{"n_experts": 64, "moe_layers": [0, 1, 2, 3, 4, 5, 6, 7, 8, 9, 10, 11, 12, 13], "balance_bias": false}
Below are experts of layer 5 (counted from 0) of a mixture-of-experts language model. Rows are named router (the router's row for the expert), up (a neuron's input weights, with its number), down (a neuron's output weights, with its number) and show model dimensions 0-191. Each number is 500 + 25 x the weight over its row's rms, rounded and kept within 0 to 999. Numbers have three digits each.
After each expert's rows: a language model's description of what the expert responds to; "comes after" lists some tokens at least twice as common just before its tokens as in all text. This comes from a sample of Wikipedia text that the model never trained on. Tokens count by the router's weight.

# expert 37
router:510511523500496482501490507506494472461467508466463482516482493437539506522536487486510538539517446501503499490461507467469524473532526553466506508518522508480491489536486521515528531482485518495465557500556516478525502525497481501473486558557502510531521486508481467472540506520526534488456495468473504515471475525486512526500517490481456506490544469502529507528464489461484498487475541444517466510485481494549456506504473469507497514513482471489481489502469499527457508497490494493554494501494510462520481508521517497531501468499506479551536554485513485465507512504481497494
up0:501514478507550493483462467481461471483511499491510539476447481479517461478486494497521488501526503499519495551461489509506451488494468478502498476495505503563523493512488490469489511492507437544490515439466485488493518523487497520471562523499469496512512465482510451481541492530471457481512483479521469549509509495508523568495488476512480478526503488488500492506489500535476503495507459494497517497531509545494496432529485490501482516502521487541513422500491491523468475547497497520486501508491492528513498544495494484535473503488548533517449522501488508490468499515473516471
down0:547475506492532494484531529502453513479498512584494490505497487493472482506495476444485517454487445546478496507479451483518498515559477522504501479504493538532482490483516498477490510475485466534478524465462464471515492493510491493492484468538518449522512485446479500510492514519497490466485441550488497513508515519540525467493504496553482434484518466509487506465530514518501502486515497473528538538499489519462486457533510468472498467519483497528501456451468491511515490483515466511483487528501527509513513535501527514496501509491535536500470517476521511509510508503525476495
What it handles: Digits and ordinal prefixes. Single digits in scores, dates and ISBNs, and word parts before hyphens like third-term, first-time, pre-, non-.
comes after: "201", "the ", "200", "a ", ".", "("

# expert 11
router:430489519515482525511494522499470504527458516486475470502501519519526495511543489510538447521517553523533512513510506532449491487479518510507487493483458498485483509535519520464468539469463478497521501491483532537527485522538522486484479468465486538483495535502512533526517466509531443513488459522498538506506519456475506477534518546498469467529485490496471520500457518507497484498543510516492473512502494506466509516448465458495479497535506458477500500444509524533499513498524463447471525486498518504525511489469490527493494516462484506508480542532509542493493513491526475537
up0:505494471459450517514450503478494491512554487529486493481462502502517515479489528503495491512505515475518480503500528513510492497473501510549446507535481504520504543483505521487520495478533480475488484445523520473496506467501461476442525501492491516490479491468479475539522502496482472492517481491552450519540529491482549479472530517511504501500505522473493459507493497525489548474490453504474491499519540499515488486531520512468538463439511483523470516494571491522513464525514538480478479467518529478533486526534492476520511473512481488560530525477473478498501517500521444505
down0:512494486513523456464506477490527455503466515509483477509486473503473486540538516496517480483476482496466524516499494494484544469507461480506506494498511529520490481517492518496502501524479495486491509506488506481535522501505460466482508490509518529515485466519480569481481500531549507492461497497491507483474474500528505435515498490485505523487506516478522552554534414539537531528466521462516490509473520480513532491539538490495494523481506499523503494494522495478480513436477561499468485508448469512528512485504506510494474498514498467488495519453501496471523551424489482539
What it handles: Institution name words. Capitalized words inside names of organizations, parties and offices, such as National, University, Republican, Party, United, often after the or of.
comes after: "the ", "of ", "National ", "- ", "United ", "Party "

# expert 5
router:538530460470523479515525484573506473549530518496509505549494490502486452521534487469503520504498480519490490500527435493508456510488494539465496494505517534489482485500488500482447513521468536500448462463503497496513492489493505462485453475502492519526525486471475478465518479486509500508504529479511500503538511512531467495525481497464490483495510535502487475541511502538466548462512479523537499486546497541525493511497533516490528551450489505476498522463527458534495526509476486483534451464508513481524509525498476519490474514522508461547506520486499471507528538514535499494
up0:512509486493494494479506512503498471509516523455473514506548533517523499528530492478525514493511519526499471531517487495477532519503526561490517520541496507517501485508507474531462521534526510498512507514481545522577471508521472498468488506526515499486486462500491513524542504569512519507491480502527497518521496486491489512497500499515513468504499492520493484501468536528557497561449497471475506438518506486514493484486466524499514481529496524542490564545518529521511532509451483472504533503517497459494534480500504437508452504516467527556567502498505483500471477498493511532
down0:493503500525524444506515521507521513537473498498498514521512509527501541523479489494485530487510476541469501531462516465487475489518496497509493508494474542476518493515474501501504455500481465496487471501478477561516478515506455524472491459467503464501498510451482531496498504474509533506466479532456513504513520507528461510503416490495489502525548481500534539471507489496514463508536517485516503522481489481548424444510479526541491509520516473517526475513506500532505521515503489473481527510510503516493454538515497515450476508530466500537510487469491519540465452519460537477
What it handles: Number-final digits and among. Final digits of numbers in tables, codes and scores (2|17, SD-38, X18), plus quantity words like among, several, none before of.
comes after: "| ", ".", "–", ",", ":", "one "

# expert 56
router:501476498467522491519488482540494524559459522512526471546507481525532518494517505492551473542460487488508528525531501509542517513480506501523532487492493477485475511502489480497479519542508505495493503476551508513487478511522566502501499439507515541465470492537494522504509493481524529508490462469512508473526561521437442535468503483460510473498545499493526548505473495470503532533456513506518492481468492513536501485487518508476501506491474492523477514534500468461480514495504476499524493479514505471524512516518514480501488519492519527514533516506480547509543435540529492531
up0:504490493496446536454469483470523493495483494488492509522511483470522503498540479491550486525503497534470523526450483499513495502468495504472477505520463491533497544505479530467501533494488482513499480471468534473517503468512499527481469501505489514498533476492490480509523560477500515488474548485435476519465474515523516519489464518483492484501497502484532494499521490472479494508481506493462517578527521476506530506462483499513546509536500467502490489522543518507471469461482538516479490462489521531528497503492427458497491558544494470528494459439482479520478519504492515501
down0:496560490516514541501476507494520487510526469470433502500497521476538480480498496526501514483493512460494478483517493535485462484497507531489484522480504514519473493488470518531514521474507507544505477477503522481493535522469534528552507504497528522495514492467466511510470502499568493521526552527536498542531508516539474527483487488471489516463538519480455445507486522521486491470512469497522517531482537515500511483537539448500494513505519499508528473465499476461497446489482493554514468526508481482470513456441491536454523510467520521530507471499494484472518530502518509496
What it handles: Sentence and section breaks. Sentence-ending periods, closing quote-period, blank-line breaks, and == heading markers that end one unit of text.
comes after: ".", "==", "\n\n", "===", "\n", "s"

# expert 47
router:489483479516486551482466530489478481468460479464428502488482482552481506520517444512499510559518481489491538544553509533495489507503486482464495460530507511553478504519468526468532549489488508510493464486501528482494525547531483525494493504530523475487491513518505479474487515502511496515516468504473498516474500498497476462522461493513500570480504470494483507514520495492502521476544514509511444517481516498527491478501507464532467529510512465477483453496485427531520481500486506521526509492450495497483513498467513479506524484468506484526504484550518519478532500451478482488
up0:492442503502462504464491514503496493515515460482487490462483470469501519513514508504473478507492500458500474477533566487502513511520461478486519520510516544549549513483461512492473528483505518532494480460487493487519520492435582512498503506498461499525494461479465521533523517552469486535493502487494520501489483496470512496460518505526486497518451499483493478480490499492492539506510498540472490504522532519470498409488525491500514447532506504481476487502485508522491490476481532524472503518480468500475513503508481470522503519476440474513513536507530519516493468458494489554
down0:527474458499426485486536480489523544496479500436508509500491498514477483524487496532530518519503515547507498517543500510510485480492493513479499541503514476493500481505460510479518558509491527497484435509518483515507520501498522503474513510525515447510517487499488514502496521539523503500494524483488472536455504489520540520508484506564510507492560506464514479493506517510490530479519521489486480540506496482508467506543484437496533492585528466463466473496498488500510434470507509482487499519493530492511495514511501518524559488470506481543534481514513503497539453496528532491
What it handles: Word stems before suffixes. Opening stem of a word whose suffix comes next, such as thr in throne, winn in winner, canc in cancelled, farm in farmers.
comes after: "the ", "a ", "and ", "was ", "to ", "-"

# expert 62
router:465555520514498496492493473522502466456495473449461506489456453497473466504513460496515485530528513549488511498487497475479480471476518522518561508516527515482472498500524525490487528491485468542479477491509474455506479519488531540503507538538482476504490521482530505495471519453492480459452515508505485486505497471531458473545487485467532539457507470502471539486530519498493465470507523465507507520508498535525483506500493489484482537483459450485536489521470483540478506542493520514513475508489508509497538519501507506491566496480479484540508548513511546511470511482525497520
up0:508460545526503529461527497472518485491524495512555543518437476504475497477484531539514475514546537512525496530516477481534477499478502448500513536474482465498478487493523491493499489490522498498522506488480519496466515507464526436526542498461518490491491462528544536487459451493516482516548463541559486480496493472504560474513507489504495528513499530544534494515474502455504448508505467521518491504483482501509515485497504484529505509477495519500505492549480503490504507535488526528511540537515434506514479514467496520514467490528485512462505486512531468506494493509494463505
down0:490500499475493520517505506501495494449530475511500508515484486541508513478474509507493524531481500501540507517487528504509484423519566494547512490490502470532520503473510496471536475460469533476490506505461525464518495478521516497515464526497477483536523454540522496466544484531484505519486515512502526500502484500504520460485470546493498455471543456511487494526492526474524456470490493470510529487514491490491499514558512533541530506477460489509480499446467529481477477451488529444472498505466503473532520453482504507516468535486520478486529451486507476541496516520511528501
What it handles: Word-initial stems, LaTeX. First pieces of split words like we(ak), ste(ady), stre, legisl, plus backslashes and dollar signs in math notation.
comes after: "the ", "a ", "and ", "of ", "The ", "with "

# expert 3
router:456487551538569565491486535518526442461450499469506524473542495528469524522542500503483539503533488479526519533480497465496492480498528500457499497497530483528511563477548558483531486532453504490503469495504500455513492496546488500512542531460494506508500496496507511474507511482510495513464520488507496537499532507515487514519513505510473539521496457536514546491483487522532509493513511461503510510491493548531472492500509495526527508501485482499487474516459493517508521507510501506450449496476490489490501491479509513507488467540525527508486499479480571503513500504524491530
up0:477510518534545528482511499528525482518449527516484489528523534484530513497494470509510481480514458453496493479510511502542521541451479501504535471461538501503498486483518530519519486481557503528498508533514506492458470500527509465493470552494496520488515537483511456483485518498496514525494492434532538470527515454502525538485512501490538483508479500514517484536496493536540483501517492443548493495545485515451533527510471487527529541496507534515528507481496517472507474483516486451518491546533519503476535454491495542524488457484521462505523476516511534492516507500494495491
down0:478482493503497483471527496481510492495501494523475540526506475493568497488493533490519477518473492500510534497493505524491505486465512537495520483509536517490493442478490497486529507509526483476521453514473480518461480518498462506492543544528511489512537483536503494570461502494530516505507433468449581477522494484553499508469478542495480507496546438507458487517500475509472541512478499491525511499498482531487515496499519465538493483522456497531497501454527488493531513478516505514525483496546481512514476488528518499508487554513528499474546508527481496452510471526488507497
What it handles: Word-initial stems. First fragments of multi-piece words starting after articles or verbs, such as amb, ren, def, disc, plus reporting verbs said, stated, According.
comes after: "and ", "a ", "the ", "to ", "he ", "his "

# expert 31
router:524505499498473468506491490497510525456507563492510508492494506508491512493491500520513500487539531497488518563479494536500480474491534468451483479489511453502522522486478498453476487539501493513471537452546501529471466552498526520489526505502485522504512461532481486507524529528469517472498529487509448521456511515497443550469549507543470477507523496487503472531454488514501483516519538529481535502493512491509523533531481512483536505531508524535504482470456526489523514472501512498523487489506555456483477493555516491507450508503496488545484480489490489496489524477463540486
up0:507500483502500543485470513541487506513561523498484493500530528508473537508483431488548496486545555485549489496492538550504501521522495468487555481500480510488503546538469534502494500502530525538480509474506520445481485507499543503466473529499501495495548518506471524503509460506520467521511532532494479501511434487516493483511501490487515481542456521477492515550486518508522548488509500541479472465528525521516526472530475482506486538455505494511563500502502515490486503521500538491544469509531526505460492522502490505523486526514511478511502501493497492510547527470493523480
down0:504503459532516499511494498481493488543560495495497482481563573506451521520484495514552492508497458476535466495478479504456493492492516484489502500490471522478512475501461538460513507463525525518540517490512479489510489537492523522480520491545473523495557492498479542525529513472473469482551493490473498520520487524470502492517559498512505507531520516527505512510503494494503541486487511516495470518458515485479508517523497481528537496527499521492483478470505533439544502507536474479476479574552517482525499502518452497526499485513467484520522517492520511477490507506480490447
What it handles: Word-internal pieces, blank cells. Middle pieces of words and foreign names like dep-art-ed, Pesh-aw-ar, plus blank spaces in table cells and election result boxes.
comes after: "| ", "°", ".", "p", "201", "–"

# expert 46
router:530484488507465483524452554504509490457525504508492490444493482458465474504486486511462492507500498492518500485509458530466503449499487479548476482497496522480503517531481534513519530507481487499509514458482465508480540522504484551478479556506501514498470507530519529500486476506473468502465527467513478514536512508472512480467478472502497496443526560482499462485527477515461492486487507491514476473507464524467510508484452534538485512510530527531496493490501506465488495501498529460553515486499484482499542497504497480574478489551509480498549495477490448467508472491527521496
up0:496498518513480530472494546506476519514464511446489488536482520493505524485476496521481492491492506524530480471525525476512531510476464482530514508525483536503530527532481511500452434548461497491500460528508505505482477468520467513488472461525492500478488496495498520533531469497508522550466494522481537453507531459498499517478513488444516490512478493525495496491513482453562492545451487490486490485467524492528483482518492518503525489532488484528485484484502496533502525504541496486492482456503522507548467498487513499510432492521474500457511563527518503508518472546499479552
down0:451497518520480516481462525481478469495524531487547456533486463492492539463459504471482538493524499527525472499482473506493491495507500494473507498496503525454509510500471468457486505496477519502496508475500525485498528467535467480510499510462503454506519487481475512535505468536502510526519459511479526523474490491513512547470478501479491501534466487469480514505535491537473515482556484486497489476450487534498492521472501492486485468508536452537470472461519513545519498501520485511516487451472494547545477500501465537520502438497529507481463478518473523533513464506554512461
What it handles: Digits in numbers. Number tokens, especially leading digits before a decimal point or comma, in statistics, coordinates, tables and scores, e.g. 1,972, 0.0705.
comes after: "| ", "(", "; ", "N ", ": ", "$"

# expert 22
router:526471473519525485498496475566483495490513535448495498496504479529468475474542535490473500506511453510520502495475496471539475470549476453502559531491478530483477488521469484504518488502482500502524496535510483540502492479522515482478521460504475511508548505503536492479462506513483495544532479499486489470534511526479512497508537508481516454476465524476507522532492489503522499512476507480507472495527483523520490523499463502484474478538514465487510494524531523555510510473516501478496529495480519507489467453514537485504499503532519496561503567467525505563542461473471541491
up0:472502535492519478491524524493537500460479503514508544523498507510488530507468519501515535511546510511479524509507470455477483480466533492528497466511525522451495532506509513516522506525555516514513506454508561518502493523514524535494489479496443535510535535485464522538501525469499479500531517501543506509493450441534467494502491476497501496515541472489478483489544502481483497515515535504508511507438534506508504479501497468526506489486500503509536497516532499520453484499506509524570521505475503479496517536470515539489503508458445539463515449517518500510507464514445514483
down0:505516516478505485484502528465499495437470487496490488499508497485516514480518517552514463523531502531502491476518473539473488469490533486495512482520414497477498514529481503494484534553550534482502513460555501543438501501464481524508461469477469484465505489540504493470473515467510479469488480505485553498467535482514489524486465470519447499498495502494536489487498500508532520523502535523514463478486509497520480532481534485506522490502484500468481459510535543513491488511516496501530539520518458518490536489513500476487516476513485531474525500551524491563486486497507530461
What it handles: Line breaks ending entries. Line breaks and paragraph breaks ending list items, headings or table rows, plus closing parentheses, table pipes and cell-ending punctuation.
comes after: ")", ".", "==", "===", "\n", ":"